Experts of a small language model.
Size: 10 layers, width 192, vocabulary 19667, 32.9M parameters.
Experts: 128 experts in each of 10 layers, 32 SwiGLU neurons an expert, a shared expert of 64 neurons.
Training: a variant of Adam for the experts, 426M tokens, 6496 steps.
Below are experts of layer 5 (counted from 0) of a mixture-of-experts language model. Rows are named router (the router's row for the expert), gate (a neuron's input weights, with its number), up (a neuron's input weights, with its number), down (a neuron's output weights, with its number) and show model dimensions 96-191. Each number is 500 + 25 x the weight over its row's rms, rounded and kept within 0 to 999. Numbers have three digits each.
Before each expert's rows: a language model's description of what the expert responds to; "comes before" lists some tokens at least twice as common just after its tokens as in all text. This comes from a sample of Wikipedia text that the model never trained on. Tokens count by the router's weight.

# expert 24
Description: Function words of the verb phrase: infinitive "to", was, is, been, would, not, can, the n't of aren't, and subject pronouns.
comes before: " be", " a", " the", " been", " not", " also"
router:463493472520484473531536517473517468532499514451512493516531503515458513503498502492445503519509514493502452486506463570546527519518538465528407502493480540495452519489499511474506505472502466481510475514475503505469470527514507533488530520520529520485527523539478477496493499507462519467
gate1:485514526510534507547498516455498484508479504496496495512426483515492476535475502536506487543512477505520479561487506523498508487548500486512488509474526483485535508544539536512458477529496516512495488527548522515526530490495535525479482448513465491531461497508530504492522515535500499486
up1:492504519507496515491485505475500511511493503497542499532476467499498515523505458504512496543448442511505499437515473517522492492481522480477451463489518433516501500504480493512453492529498574494497488494478507460493527467511472523493498503564509526486516516518456494487460528520492521499
down1:498498503479488508477506489508475551539478484519504526439471506497555517489498523509498503524525546499453516501478515477509512477483478555517550534561477498491456514483512514511515464506491511461486515490503522460480518504514494501494511482483481508500480480496504491476541499489513446465
gate2:489458474464517504506523558465517504495508522480474523460513494471510501478536533483483534500509499476469495480501462559531549459546515484525510502471462476506500478489471491523473509519494493502500494485504495486453489464518471485543546571454509525516498472497492485540473500481457462501
up2:495526480543500522459476528495531500489497502510488492503469413501486511479516500525511506530489510499516519457522494487472474521473528514502512512466538491489481486512481480515516508501519532467455509425448532534498512483479483496494490503483484514504515461462471501531466492517525513542
down2:494496524484500479518490509471513457497496512478537540499534469431453518519476494469516525458455499500522497496547500515543513504503518463527454528476481501532508481530492551491469513459511480479462502489540480504476478529510505521472506552511503538470532511509512486489504498475541548520
gate3:452513499543503481509473461458535483501518526490515499524485519511540507528522546507448502508492513513488550448530475507499554491555527468494499472503485555506494527476484522484489501505469527485507513454515464512494498508513479522507486493498476470537519526530476483516560512468478512477
up3:451548491538533498478459521465521470457483500521536502488468516513526484487501466498518512466466408526508527513504510476491515497533483508489489476569525551509491477489450472512455543491519489475535510500498504551501488504505517479498480539514447495561499512486519512482477502508508522495
down3:514513482499505524518536503487520492509465517513473502490498494480523435479494527487505480502501515497449500529523498524492501506461530459500479484453481519502509510522478536554465474521523488437526511517547474515517518469523497480442551500510516486491492450499476463538519505480493508470
gate4:489528454513483478547518507503524475519568516458489521490506501514457509514502517494487511464479471500490512489472479486502496491508505501481484516500476521502491521486533470527525472454499447549515521499510486481472505556513497476534514518501522528524499476491527498510520480465526496479
up4:520424468506512490522525497496458474520488469488461545504463474477495489462481522444514501465467538552491524427523505520521542498566488485538462490502509516513499518501533464481530528538454496508525492551487457471518516488496505526517483483508539490529500482495476470533536515509513520499
down4:533546504518480489503511505475432512459529474518505477473508507527562459498493543531490471492511489493488501521513491501481537474537470522518496500497543480482446490482511494510526517514509539512500480471513515476507471499484450487522473462528521478468491486515494489498475489536526501482
gate5:527569503534498472538500502500511520476480489505457500509530535486502519525462487515484487523452474525497530463521531498495501458523470519487466434485489496494515489447515503464486463517511481496441526521502471497495500492534522539484484476514513532532516499493491477503493485526541505427
up5:532477519469490513488504508544469498508487455541513477486476562501455512463457510498504505537512552485506409530454497503490525542490502520573519483477463505516513471489478510504518492496515482508499529497494499525493521504511505508514498512489473526507459482456506533441473525498501512457
down5:519503517520486524534493507498567471475493518509528495476495523500472489475535532466487500470498537501520467522549496435514483494521535551485518508479498524476541487497502456453471475497498493478514472505488506503444475484487536500539498517479503510480541461486505516492515491491504496503
gate6:479498486507460474453532512480516510483535520490544495492503485480510495522541464570522507561463525465527490510533473497506410530490518509490492521510515468479564524471477503476504490523528523485502502456528542531455485507499515472480480503519531485496516484506510514496479478483494478531
up6:468479467550495488495590511466531449490511524437509484504498520511475505494467524545498481525500522530504513520523525509521467507559539494508490527478479490483470489490472520477518478538480510508523487448500508526469491545501530502501475511514493480510556467495505524518476496510471531509
down6:486482500461471515519515502479555503548502527499468506477463480423475509490503511543499496474517504462480492509504498490495434516476523519524522501480497511468475477502511502487471524499489516524509496519510501514475462511517542513481484507527510546495507499509545522464523474457523530484
gate7:501477508546511490499520493480516535502508535525469487479463522493482474506511506503531533525495516491503474497485500499482477504474444509524545518456509490448513493513482485487466479508506482469535518523534498491460542559517488454478466453463489520519446528496569490485551555527512521451
up7:471432450520504505457502501454496481498504478516514541501486493514518509503498529484475496505467509506485510446504463527520504441496495492498475513466510464484462520501483498524482458534484496506494493482477482493471503507487485521478524547495529516555539504490481444569533486499474527504
down7:515508491488507514443521505518494531492536502531540464475476496464536509505483475504497484515542506524543498522475506463504482487479448549499516464513494491477551498509475489475518504497507529552508526480526496473479502490479477417515511497484515529522478471490510566500502478497488486501
gate8:491494472504476489489539578476501497520486497486483535522494492475474536539453502463457486512463503505482517461469486547462526501512549462505480488498499494525498518473497504497484477471513452530479488470524487446483501491499537536497508521574520511512526522531492505513527498498457459481
up8:507507486510497496482551529477516521492539517474503494463463488513537573518490513510486475466475499503470543513459471485452471488476504522523531452497549495494491504499498456511491519514491485495453495525486509482485504479487482499468492511520520521470536472505475508499483486510449488499
down8:534521483498503515519469503519519478513478477470478488519509495490483497483499498506492518536466474513483466446516522496476526524531538444516483486471461520492496509563515514503458481519461467484503481462527494463499527517497465510522494491511471520505485517533546513515526502480484511475
gate9:519554528473507525567516519490478490512491487468510474505527531506489501443522498455489487517519514499494535474493541487433524475453525510496447486486523513493505456479483507480510532472511494463470518482503492492520545506501563493523530498463464477532491470489508481483519505469442477501
up9:508537532513548505507458505478468470490482510482497463503509479500485516475530488525420458475474492516492493478517463522500520496499532459497463540527480522471496468494507495514462476491470555510517505486452488528486497497507549456481504496475433507475507463502512544493481506520464519471
down9:498482541506495492471500474467480508499501510488495525491516505476499531447475504455516472526507526489440540508508457475494496523482507521492445504505466510527500551515549525497524506530504526520539487479500510464523496494533488482489484525523480475520518499537476465510499525527502467515
gate10:527546515482518453498485511515455491498487468522543540451497511507536477492484469468493489454481483494491512518481492468513500484474530513489497511490478489454486524524491532520529524456522494493510511511459458534485528482509494478546527484506456505507470476516476512509467482511495467532
up10:553488506547539486491458501500501514480500523492492527471460521476490510507539530524538513465499501496504504502493532494537484480493451539481479470526503477480502504512461544477485523498503494441511460543455501536468529501538505509497501513510452489501473515538520447493488515531515468477
down10:510465522507522510492543494505535533531550529508482525480459534543464505504522481505512496524535465452495518531490498486512477522516523510502521478525505472509504524571500491489512534566474516492502478513492484467535478488497486521509464494449555503480475507494549472499505515492523520486
gate11:491544509440547522521487518492526500522514486487521497524497485499476469494466501464507479481516484500503505508461504498526498531489543474493490493514510509496522474482516516494506472523471465537555548448470487507521454488496545547476504510511500523454516502478474502528499448489492513476
up11:521481476486502499477529481501458521463494500529543467474472475524485542490546489520515499505472525487495467519491486496496470469482520547478516487487530479473535482475486457536561516492517492505501530500524518542483482515504448445515522515499500484513480494477494572465503510547479491514
down11:479474478484505506512486508495545497452486445419494487482530486528445498501503512487470511502508529494515520503496529492476468527492528501464521487497487516482503488527496517509487531506558484471510487480497496526517482491524491474517493501491500487539453497515514494519478510404468492501
gate12:495478549532535495506475486470542536500510518467500488472461550538481495504492496483509495496502467559521511505455438490498526497535471497493492493496532506514450547531472538494536507479498500451493532486502534495491499505474431566504504510502478501498463535529510476516482512514489523495
up12:484496524522476475509506491490523498501527538493512481494514526539513492525518444480509490491474464502492496526510479521496534462539508499503497509550484506545500536490451498487562476473511481494447521483486558524479498526498524538518520549513499525474517507528481495449456495460515492482
down12:497490507485483507494453486470500476523483490466488457505516495527490457515518471448459497502465490495475525504503476535534501519498528444520467516546501509479508532537483496492455517492471511475515479506541487480479498522483521530490498467496537484512539482501467505490503506479487541484
gate13:469509536476509504466535490514497495508509519505468507489583476485492510480531517454459511489524490487489499469494483514520498483498479490479495521509510517527471507450514452486502463512471492536493477483446468442506508532556494518495549493530534545511504516512487506491492542459509507542
up13:492507484528520475488505478516506495479518510480533493521507528492517493533461526494509465431555485515512518480506565463471503515567519481447481512492513560545517471505526526477506500487511506510493510493485504445489523507500476477489496518507481534452476477514534521506512511512493500513
down13:519487457487500478505508454472486523529492465499543508466495525514499513483549496482475476488511501506455497495485509495542473516514472525457480524498479527527498542522520485498525528512524490482518495497496500506484482452510516477509493492511475497513487537510485475483514531457445467494
gate14:509449504542522513475502501494486503501506515501491491525452503477447562497454550511505501472573549468516467507469519532527507462523503486507450475484490516507500472506506519527501516500513483493529497474504513516517501481492516460479454516517530475483456488501532501498455504537501516487
up14:521550507461440491503482511489485516512515487532482515508497528513516473475463497518521512485490470513492521503497559492512484490499460541508511480521473505477514475503477491519471540516511453493492519507521516491505528487474487485519528483476463522570525481496503483522496491498497508506
down14:486505484508482479495541516506510469476477545544494498496534534495494505505509514552460503533503485476543527486526471489481519448497549518527528470438464458526476475470491504489498528544484525507486498485481498470526545499502481493541511520458489536478511496513487490512498515498526437517
gate15:502537499525523497505463488484468513474540515503543491501460503482487542523474508488541512494486494489506475416486529482461530523503436500456485525440495519515485495484505505469459476487496470494547516494497532505490516510539483504484488495523485511486499506493515487518484535563479539456
up15:491467477493497506522446476506442522477493483482527491512519492539489507525482517553501513526523529494512499475491537469497539510532478489496472493507493504494514436487478506537563531476519503495532514524488521458497495462461507452501479501482498511499489538497453493524473511514536531437
down15:473518485480507483518572521495503455536518537493496490504537474503498505484543466524478523499500484489500503521543528498483472495482469544520500494466506506511490490520523507486502512496461487529477485474505491523529461515511526489487526495489509466502512503545533473526492471468493475584

# expert 62
Description: Sentence subjects right before the verb: pronouns he, they, who, it, and plural noun endings like coins, people, species.
comes before: " of", " are", " were", " was", " is", " in"
router:499512536496466432524524535515509464532491502499497498550550505466523515517515494513476499515471486458515492461503510538500483513467506478509451516448450503484479520473499491506481521500502465479469498490486519461477482521491526491487502481525565517508468473502489509470508513513473497462
gate2:511510512471521450509532507491504514494475504519528506534505485489496470486536449508515455520456489461516505522499477514490462534472471516467490463521498467489551506459506472501474510499542490500518495474508508459475505475578487494478482479489503509453584511514496490497508555505470469476
up2:459527526487505490480518520519526474458484522524497511539544497464535439471510459509515504486503441460506523505486488495511509448534468529464498507521503486510507511479474492534463529518486471512523501514526497523508482507499493516492464496488547458482542486493497494537477541508501498515
down2:491538461522496523517519533524520491480513467457490516517516497544550486502474519497494491524530437438451465501528475479479485487536533492522514485509518532539515462532484488495506483473459487504477485467539526500518525472467466505458478476510511483525515501496515501484509527480513484495
gate3:467520533487461490480463546528474474495495481516458487490545521498494488527520467516489466492530523512486510503493501492523466485506452546468465512510461483533561527487496492532490493495500489469560504530522548471469449497489461497463538509511552507520499500491504520467490493506509531507
up3:504487482487495488515522446548500510505530513485529517519507445490496528536494480489513525521465497480480521487567515514500499503441525460512529502457520505528465529511510503462485511489512528515449477454496481488496488537479536472491435502550496476475500496466513466512500510484485464522
down3:465492552510477527500458539497532464475528520507480484447526486491509500523533476496489517507502497512487516490452502510489462457489472474507485510525471468471575512501484499530493507472512494511526516500479526464516473479508488505473546489538519535511543479528455501493491492545511507470
gate4:534535474455474510554529468510468466539477527487499487517576528502460477488551493500448499502489501506501491502530474527510522497509479491495522479466467522487503506485503485464475537464448509515530509500463472486469491492486544533499514495504503497500463506534450550547468466471531476494
up4:507504510532492528505456465468472529479540509478456520482531447501479516494480468518506550495525469488518480485536523527506483508485508478499499470478524501493484499480545519467483505529488519499481492473493545523490511484484472522460484492524437486524543477534523505529466548529515551529
down4:508507536511521491468497480528499523476553524491538514475475506508528490479502537489469487481455523503540506498480471486519502508507517490495489467500472511461483474480497537485529499533538487531486465490494538506575500449485492525528480473525473444471536505487464507526478520506512494468
gate5:544562492476482484485519476519511521498457480491483497542515516522523512472472518512492516492535484479494466529517499503509490547468470507479513459456502496499512473472533518487553509469512489494499515481493520509478467464488466485479526462500476515507538515480508512543499551484458522518
up5:495462472501486493454488558483538528480475482481526475447445525499509483495509468465504476522506550541498490501471510503482492447495492499504516523522528486455530447498460499495524494535499503518533509528530516508498541489514502500478522488467479524504513532481511514495499484475500509525
down5:524504501516513461520464528485519448500504468483493477515511462489476539486486496513470490543474458459518450494485489521427527513491513459512509538487478459452525501487518495523495497474523554493499519532506460479500500503497492440524506486472477501482463492493544524495456487488473531489
gate6:520484491503491516514522478513514528523514530509534457510474482503527517472495511531483464550482495475513500466547473536438478522525524505510510501486515471479481471479504486449453491506452524514458458474487512528527534457520535498516492495524458528529501458490473490499524481505538499508
up6:509554502448512519477478559485476470484520500514494473488483537491508524518488530505484517493498525530502502516500469508492528506533520484523478509514487519461474460487536454503540463554501520531504488470488509526501576504467546524485533442479462501536519540472485531519495483469501467503
down6:490507549507509494520505487506527464523490498447494454499507473522513525548501529450496515482526531498505509494488506517521477459484509469532490526491469465509539517516504525508478499479545533487527476489502479509520484447492492498465516465501510455526491444513495508507496473560461515462
gate7:475479506511480547467525529531511472484481478476488512467508479516471525514513466543472494472544472485511525554508512455493525520497461499476471495524482560494464530529482504519512528498469485465491456493490498495472477502479468498492496497543480512534513482542503487521495480546555448492
up7:470459507454492488500515569511514461523439529502525502507476503455513509510517518456488535532485517520490520491525515495493487507517566504536459473517461495490466518525478532524492533511519485463504507472518472488547497472487525462488550497495499489536452440509502502481485476512427467491
down7:512504516533527511546531516537510422481468490546510481555531479508483468475491437496527470471515514499485498520508483497525514487482489488519453491457467505512511488508492479482487534506510494523525484527512471488487515537496498468528523463493510485538503504489506509520511512470522507521
gate8:473513483485473463545537513504492491502514492535500459532547455531493470451529538479483509524504519487526504506536483531453441491499495520538486512512509518440498460450483453505493516519518506490500473480563465492533468484486507493480476443515503485507531511515470516478525520480490450505
up8:476506496506503554511487478491472478504495486508520460502467545467522506521460528526517476530575509506481497524462473480516500480532475474513533491493521486497542516487514480518473478485510500517506559509491546517487468435509497538508516507492473500498469528499442499522466435508456513496
down8:493488553497492514525496477498498519528486544483485509495495467524520560510474491468502434488500535498505483533490496482506484495470514491502458491543526517475476490521533512490456463471523476517488520506513492495473520481498477516481519493505450475510496528527476491515516503478528472490
gate9:524493483471522483518478500561490484548501522485470479536489521469524489537508533488520491513518454483528500466452530513459490505492533504519515501476472475530510459445518502491486482495530532503473494479488471469493500556500534472509454498454518483510441491502506514487562509493493520501
up9:552497488495507524515499531518529447537458489506454521522500465429523481513509513474567522511491457488500520499497538515500497492478486532511518499474467511469479516528503548489485510472464478503503456532524472516500518509484549493537505473490506458559442495507500489473472503502494505489
down9:466471463535501506473487504473526500469503521472506458499469518561488548494535529508478507476506496504473478499524524493490503484500535511467516531494490520494522554529510470478470503457501514476504491478509505502513507493492506533487456551524538539498527515498460489478537491475489496492
gate10:455512502494473519484487499522511497496495511507514481532495452507508555519506534489453519485460473477511498506532431524499493551520501465494534522483517513456497525486537511495478496485520497485459488486497513500474503461513494514509490492491515518498473541535565527439532551512513466493
up10:480524478512488487516484522494503510598518480500535510504443485487521527485502520478469456497494526539474465503486526508542479495490512486551448506535508511476457506502483497519492453525477487524534504521529461501514507484527491511513511472510510471440502536471453531530522475463475467499
down10:497460450500461491521469485475518525539518517555525449474504508502539493474512496522521483551498477512511519526516484486475479491479485532486552501502485542556494519486484501485493497486509495502525514533482563480514449503501506456525481515503497464486524545517536502494526478491521509502
gate11:515504517504515468508498530454495515535492529501542493523479512475509488503511530454514523534458546530495480427477499531546484480509537492521515467485503463492500483470489509487486481516519502502530546485540503496515495494523575460507517480476524492484453511496495496455500529476399529523
up11:512502498494538436490487490494477503500487509483540504484514454459520499460537508505527494532495531503506438487483497526538504454479522508534509486504499501513535480472495488507520463535541489517526563489492502536524502490531566518524550513472517511499482520491490477452527485471464517524
down11:495524504523476545482532517473486494482487485543502524491484515538533477467486492507488478461537486507517530538498500447499527547498452489456442505472515533481458495517523476475498549526449501506524477516488482478522512513472471535503463480496474457493512481487534476536473541512557496515
gate12:499501500505533480524469532480469491533499527508514468514542491472455465491516512490504496561486517471531444488454451526517471500468549531501522530462507476493516523473514468482475513510486477484523481503497546517489499515524467538527487497522495518513469502482538481502505493521479525475
up12:543485516513540510515512529497469522518489536500473491528536516465537485491502473504509529532477489495495479503491493554487497503463490494509539516474516464466498501500504465497492508534464456474482521484502571517499532478542428524494494465547496543526522499486516485529495511504477517464
down12:461442524501460494456482488499479503529445479449519501534505484444523522514533498493509505541522523520481487499470512522483536507478518503525546536495489449499527472526474518540545504506477473505486521523510478527486517466517487549522507539487525508500490496506515467551473451473518503532
gate13:512489457504480537538529489488506513495470519518479491514529494476513504486517468498476531512477522483511471488519506537510524515543550527522502503475502449495516533514480480531465481550482477509481500516458522520465525507474541521521538488503462483517512499505496487471502504497472489513
up13:516493507545504499552496507529488506550496518491504485487532510468516485481527458486520504507499468481512501497486534542539523505462505528505492516478506441497483476514492498493478479545504489501486476491462478454502513542505517494518512515496523474498501463497505493496490503488451487550
down13:520518494502489492443517478475517518501492495411500478499521485508512549514480470481516547485487460513498502485521513541516520502521516517499518522478541499500507516560497512523521479487483501514493502479473468502492511503521526517536457509524515525544497479497503478516509532489499461519
gate14:512493510469512443476454466492446514495481492510493510479528497514540522485496531492494538504452476496491503490522471513509514461546479498483505494444487498463511524473513493487497492468511479511494532520507495508538538513526532516513535498509544499543448487526538506474483506480518501495
up14:497518477466471482510519521482524499485492521511507511572502470452498508488524498463507478449498489500473508518532519529505495488507531522462477472511519511502494480472478510498510470527501473487484488498505515492536457472474508523508521517442494499512538541517492494514536494472474462496
down14:506547459517467480470522495525510476455499473532513518481448514505506487478462482490496468522502523501525520482512476451461520458472469532450432504479522507495502481511505488497547517489472516527493529488511533515492543501470517553519490516462520507515526482492492536491560470485507527521
gate15:498539507492515495525501544512487489493488490532488495534534481502529512519520516503530506538488490515526507462564504490504495513559448495512474485481455469491533495470518469500473507497497470491468516473469524495454522524448542500511477469510545516534459490439505495454511540494494524487
up15:465475487502487445493530511527505505543515488526515507540497502501517526521529489516489514531473537513523485453500528531518470476526481516552435540455483450481519529484481490487495519468505495494509479521487519498480496519499540460497528507484541501518464501463540472451499491497431481496
down15:460475545505508505515472502508505482479503511469481461482482493499434488523499458444488528489485530462472472481503512544533489471474506482492484523507500495533527517525499511502487534492529536472528511542510475456523476504482488512501495555529539554527508490512478516491496491473483510527
gate16:544506488573485476536523518518527478523476520456540528496513492512508491511457525491490472491464454495509486498490507494460494532488536468506497503467529488498494515504551521480487497490482517492449455489479487474438523561474503503522479479511488555480519541534529497492540511488503503485
up16:504496458434513517461481484500485507470501512502475460489504501508516500470510488541483490522546499490522485521543476478504508510527476508506507517530505502480524500490496457506523529515509519506544513498469489526521471434482477510483464503504471461499512441508463521527497513541525549504
down16:488443526471497499478468502535480480499509502458531550505505467506533495539497527499500508480481537495544508511519486500522488489455495520512494490525498486534508496499496505500535526509498533531501523507482515513524499510497479521508494483517510456512521462543513496524516479524496459519

# expert 0
Description: Line breaks ending headings, list items, table rows and paragraphs, plus the list dash, table pipe and opening quote marks after them.
comes before: "-", "|", "\n", "The", "In", "=="
router:496517494493476471492514509472487482499491483504519455511494512523497516475492509535494475514506506457518451477514484538530477549473521490507528504475500522480468492504508509467491518496535490439532494455490517509476535542511520508532482452529538544487478511531492513527491518501451525473
gate0:480463508500477461526492500435487509490479503541523485487466502458460521566524502483480468509521494426483467477466505533510499512465488504491501495457480515513503465488517462467526520465498493532495489491529481511515519528484530556505486457522504493506467516546489515475493482536465470491
up0:492538498513514511483496470466496495452507517501571500489515500513526495464526509488488484519541532508509512487529486510520483496511480484484497454530563469485461514506494480482554431491559497501487528498508465485471530470505534513504542479501535460483519472512462517494479513474537463505
down0:503510473493531505456490479511578500500481464545471452527495478473460511525488456504460539484539476481506513514522529487507507494523535504531500450477513489520522531498519483500504512514504493453525536472501508502477515491546511427491513493454470515506469496488520512505490523430485478492
gate1:502486510519523457505509499438508534508496477489524504490493514473491473457511479475528499454546486503488466458487518460541516484499452503493490500556527499525483476477448524523532538446523455453527532518482503546479518504553525467505521500506508504501453515489508502452490489529489481480
up1:454471553530562505481501552480503501475496488519524533477542494449485519492466501485477463510566511525471474478488497502517529492519530481520508470496475453513524516477468500471522484542520480506539533501496459497460524493514505501485533478537486478479476511459488518511510498509475468486
down1:488473511504503478540498506527456536499545500528485551499507485487472516504546495482496515529525512464501512540493500494519489509519440518481532427522499445520506502528494512464489480548530552517498478502518494496473466493471490469486516469574542528498455458491494488476529514539484522470
gate2:469530503478498501490519473482508458517485493529509496500508509568487540443505499490486513495512526485505487495498534515504522529488481522500506489562525538521492500497410464474454512561497473532479514505504534456484533488517509484511479480500504510473536516544450473509491476478496485493
up2:478523540512511489465522490514486498502489514511485459463534466536463527438498507486522514524513505449514546503567475494489486521530537559492514481498522506502490470518480434469475488522511493514510508508481517457460500493513468502504503465512465486471530512501449498531531514463493490480
down2:509540523469524499509493485491524522534531489485517404533507475508488543508496497548504510502516518524469487494496509511452533499426499489512473509495494531499516469489485525466477461495516514545525534493466526468516493489536503531493520522504506485507515529500488493493533489482450478475
gate3:485478515463526506547511482493469504502543479493505522496520489498493546515473441508537487481544472442531475491520462528471536500495456461545489481486513482526548544476491489475489516520516505479470535501513478515497486532494495538515498509539433534468510510533458479490507498547511513502
up3:529508502520528512534511511499546522525506508519498523556475518504487445494501502483506481483473510525523541482502528488503484518502502510484511505523465547421479507564512500480476518490497467463488539499459486506484522507477544486511470519511490483520485425477451561490500493520510509492
down3:503476463512453479483492512523485503477505534473500549515511490492482480429461450472554488476502534506485507481516498501499497507497507489519420521503502524499480491472537513538526492494533461504490485530470500501496483527551518518513487515508489497426456503504489523475493488508555506506
gate4:466513444515527483484527488484498474478484511505497497507527495444493508497501492518468475462492502533503500518477510500479517511526491474488496510476497504524511481482526500504434493473478515504468513541488486511474526504504490485529505558472479517553514488554522465515521502524527473523
up4:498502519461458503492518492459546511472484490501493530508522521495547482525512511437529501507569504486497469496498481533509528499476548490511492499459504519524483561465482482521517515581511494501463523489492450498476492450460495527498522477493510494492480502508455519494470482499474498519
down4:468521524497479541494492484468500504494551511510527501538543485506559534499512475458502548481529551474516532505504463486514508517522503454478519477529488516482492499485539505532476490476511497518473472506471476476501496483489485504478502489470431540478519472479482523467528515480505486527
gate5:524511494521508495513523518532486497455458527451496496524480466499492478502460531477519540523507474505500472504507489480442476529479484517518507469486463443500536502501555525518507543525470516446517507441533495529430479513507483491502456532511488517480483545518488489524494489480488513504
up5:488469490506466513541469536479459526496503513506491481542492478529494505481483501503525490508551488524494478474512472462484535543508512493502488486477478485509512510496514551545511502500492513517522525467481533464484515493539456514507556497531485492466529465500549500554495527507480569478
down5:602505508542545449506466518507498502522476522488478487457517531487511519517468477476520503512543464493480485504557472511519504484506566476525537513547517489515520492479489504512465518493504514496507489500475475510506488458498544488480509509486500496506465484466512528482497477530540504501
gate6:528528482492496505511496487512557492461547479471470521469507506523480514519501515514477475488538550517496513536508496501544495479506507501475496484492492525456491518543539474461519528470526553477470477529505482485490481496450452510492505499489519510508527487551461530498479474530506518534
up6:502467485526508533506541478458455530476489482527522499528491506493477521489491466477542530477413499525505522502494484507468515478517503514498472494531514465523536459471469515500530470522476477493498531498493503488541473534525546502494502535498495487467477518456550484490536492497517476484
down6:469527491500527497514522515516525517487504440522504502498491483463484517495497517519533488517495497521487514528507504495498486480497510471491358507526529507484522514502456467472493450496515541534485507513510510477512470530474494551420493457531532477527522517521518477508484487488518503486
gate7:491488520472475490533503524594483531524510464474520480460519493525465483475468505528493515518485498487490536501473556483456521507504506509518513485544481513523506503506539516473492555507430507481500482520497487504515490556538513476487483494480500505487474538476544501494558482470493456515
up7:495455515487492464539509526538502525502468436440509491472505502510474485456489520515495521517480467476514529513469532482485489508487510550499495483506502520494493477511532487473462542502465483486463464505488485485510485558545523449475459488510485483519501558498537511512516494471504491532
down7:546548492499482489478489513495515479493492506502490494425479509523461511458475527495473505541477463479484523499541516515526459541454460530522608491496492473513495463505504486492520461519489499517502489460508519519491515520478505520504496453479506525506518501497501507534523493524512526519
gate8:527513502507472475518508465492489486504526482510518503504544478547499495446506486461496465529499552446500516476465498484539502492520498499512488494474520503527515530505442479418508503514524506505475480557504520461501484525449467529508481484517510492478501494549469496499505499529506474489
up8:512483479512518524496522528507489529463494481476485516495531516513477498510472478493547486453479485535519539537522483523488512451541482545450470485536484483519526499491501485514519464502449487491484528490494513521487448505532508503471524539474474496467521499495516513480534521487521505508
down8:527531438527485504541570514503487489468511494514490524500477498531485464455471513483518509489471487446492522516481512482519452489569505564497511485531497475482491548521480478485485514520485538449496476509514513514454481512456521492482529515487488515497465497488507509477486513569529523494
gate9:484485486490541471481503468499493456525481485520483508468494517522475520463508485504548524528524489478497496523517493514453489503514527573515506434523518452515538501481456493466477466517495474470507532509503533445526511525541461514490476456533494490486504476537519473530551524482477468518
up9:503491492510501475498488476490501485499528487505547521528486503514518498524517481521462466512523501469508470486500501530516473505493514465489511511489465509520529519494512448440514528512498508473530510507557510508518502538469443495514492467541536522456456473509508486460489515551504491480
down9:492482485521485495460491504473476495510503463555506509481525508495559507518525489491505506507511494485485504518503546527507504494496517465513562487475480489441493500509535510489476542534504495441456468504459479512496476483516465499548495492491509528470502514480524477470486527530511450497
gate10:521515456521445514488508501486451502494477512491484480512494562535510483435481509526535530504469498553495497497536481496493502541514533542519503493512481496490510467500485517513509482505499536496523510486532550488515498521515481453510498508471475490505534484538546484528485525486465508513
up10:525539487541494513506455506529487504523439512487465485514513501497510521506527477503530525540466516517509521478514502485514467524469487470510496475515495486476484464491550532507492510488503525495493433507488497497468496462571519504486488500475466498486469503498529529484503495489485523511
down10:545507491493481474494505517490505513475444542471464492476445500537500491494530485509510538506491511500496509521520525499511515478487519487508447533537531502471492455493525527542494495491528520502493510507496539507463460519489538493455555490479464513497497470481495531513459507468468521471
gate11:498509487548521474499500484544501522548533449525502528498510523488516500489460461477496488472459501516499451507490458499507511513490517491514468443506472527532487503490492532468506491535546471497505528488498521523507515539509542504507507459536452521500465500535510538490485470499479484465
up11:508520486478540495530513559484521545474465474483524478515501503488499453511511519509499461521564518502500498520471497504455470483518527487485486488493467507451510438479525495516468507531503554477506500496526441528504480521530510503482503524497509461495512503516544466487468475495490484509
down11:517498506525498481494510535492495516541507510521485461486503487536497504527511559530515454489543491507473467496465504517485516524474431512533522495502504544478483481491472498527454473479530462499486473494525474503510472464475521523507490496516523514492486535507504504511470450411420527476
gate12:482485485516476489486516457468511471485526501497499539491507515497519499481508500484481487462533481521493533496489483511484505514493561532542499476479517516537481551506506519491526544505498459448468473533501447508437493533465501486487563537454489513545492515487482565497532484551481461534
up12:507498507523437512470543530505521521470480517511448503513525484515556500515490472505509477479487445507515522520492466511456496481529479476504501521476540500526507551492446514539520509508499429469446476519508483539479466520510455480502523528499521508493463514479468516462557512471530472492
down12:508518490472464475509495513481523472520526529524508500517490492501546494475477491466543504482536506484468485513476517502470514493505524490498589505515498498469493471482489442491540537533538539427458509528531468496500508471504524464508512520546488466484459533532463509514502466472482521483
gate13:529496516517511532499534505443505534482516501510471534538510509513492545473498506484546520468474457508500499505513490493525470509525517485501505467452496454452482518510485493498505489548481464482515565488457511469521477528595472490495499501509501512520493475525552478487493527477525459486
up13:480487458489480477463489505498504510495505475486519519525488485468535457504488515452456520457490467514519535522524501503517487500495490544501484491524512521497472508501502517525506468499540487532491468477509479528499518467489555514526513515506494463475502514514512483476506549496520468535
down13:505479486524510457482530514505498520508517465512499533491499489469502463502515504448534500497527461494503527538490551504513448483488486519527467504482486464437482469532520476471509471441472501508474505534503500468491496506509550519516504497542532471529509506501549476550508484498560492477
gate14:492490518463493520510485504469509474506465508498508475519514568474521496479500529511528463499529520478485463499463458533444469508503472489532501529461526473509478543492466462482508437515483490513511511477538431497468486521546493507489520494456483535513500524463499517457491491484471548519
up14:510470519517488541508509504536500486490469516485447491456523500544527490533486465535555472495448489497487526558523498465484494497480455463488512509508499488491506503509510507491502475514469461496511542499512508492520484512528507502505484485466523505478486489448470535498537483501524565480
down14:482511503509504551525472538492494486503443513466514497513524460487472528474471539558523490501446535489485509481515504517465450525506480454474568497493497482476483494513493474533533497466485523480508518479529526513496496500490452486477507501512508514472514514509474487481496472552483513473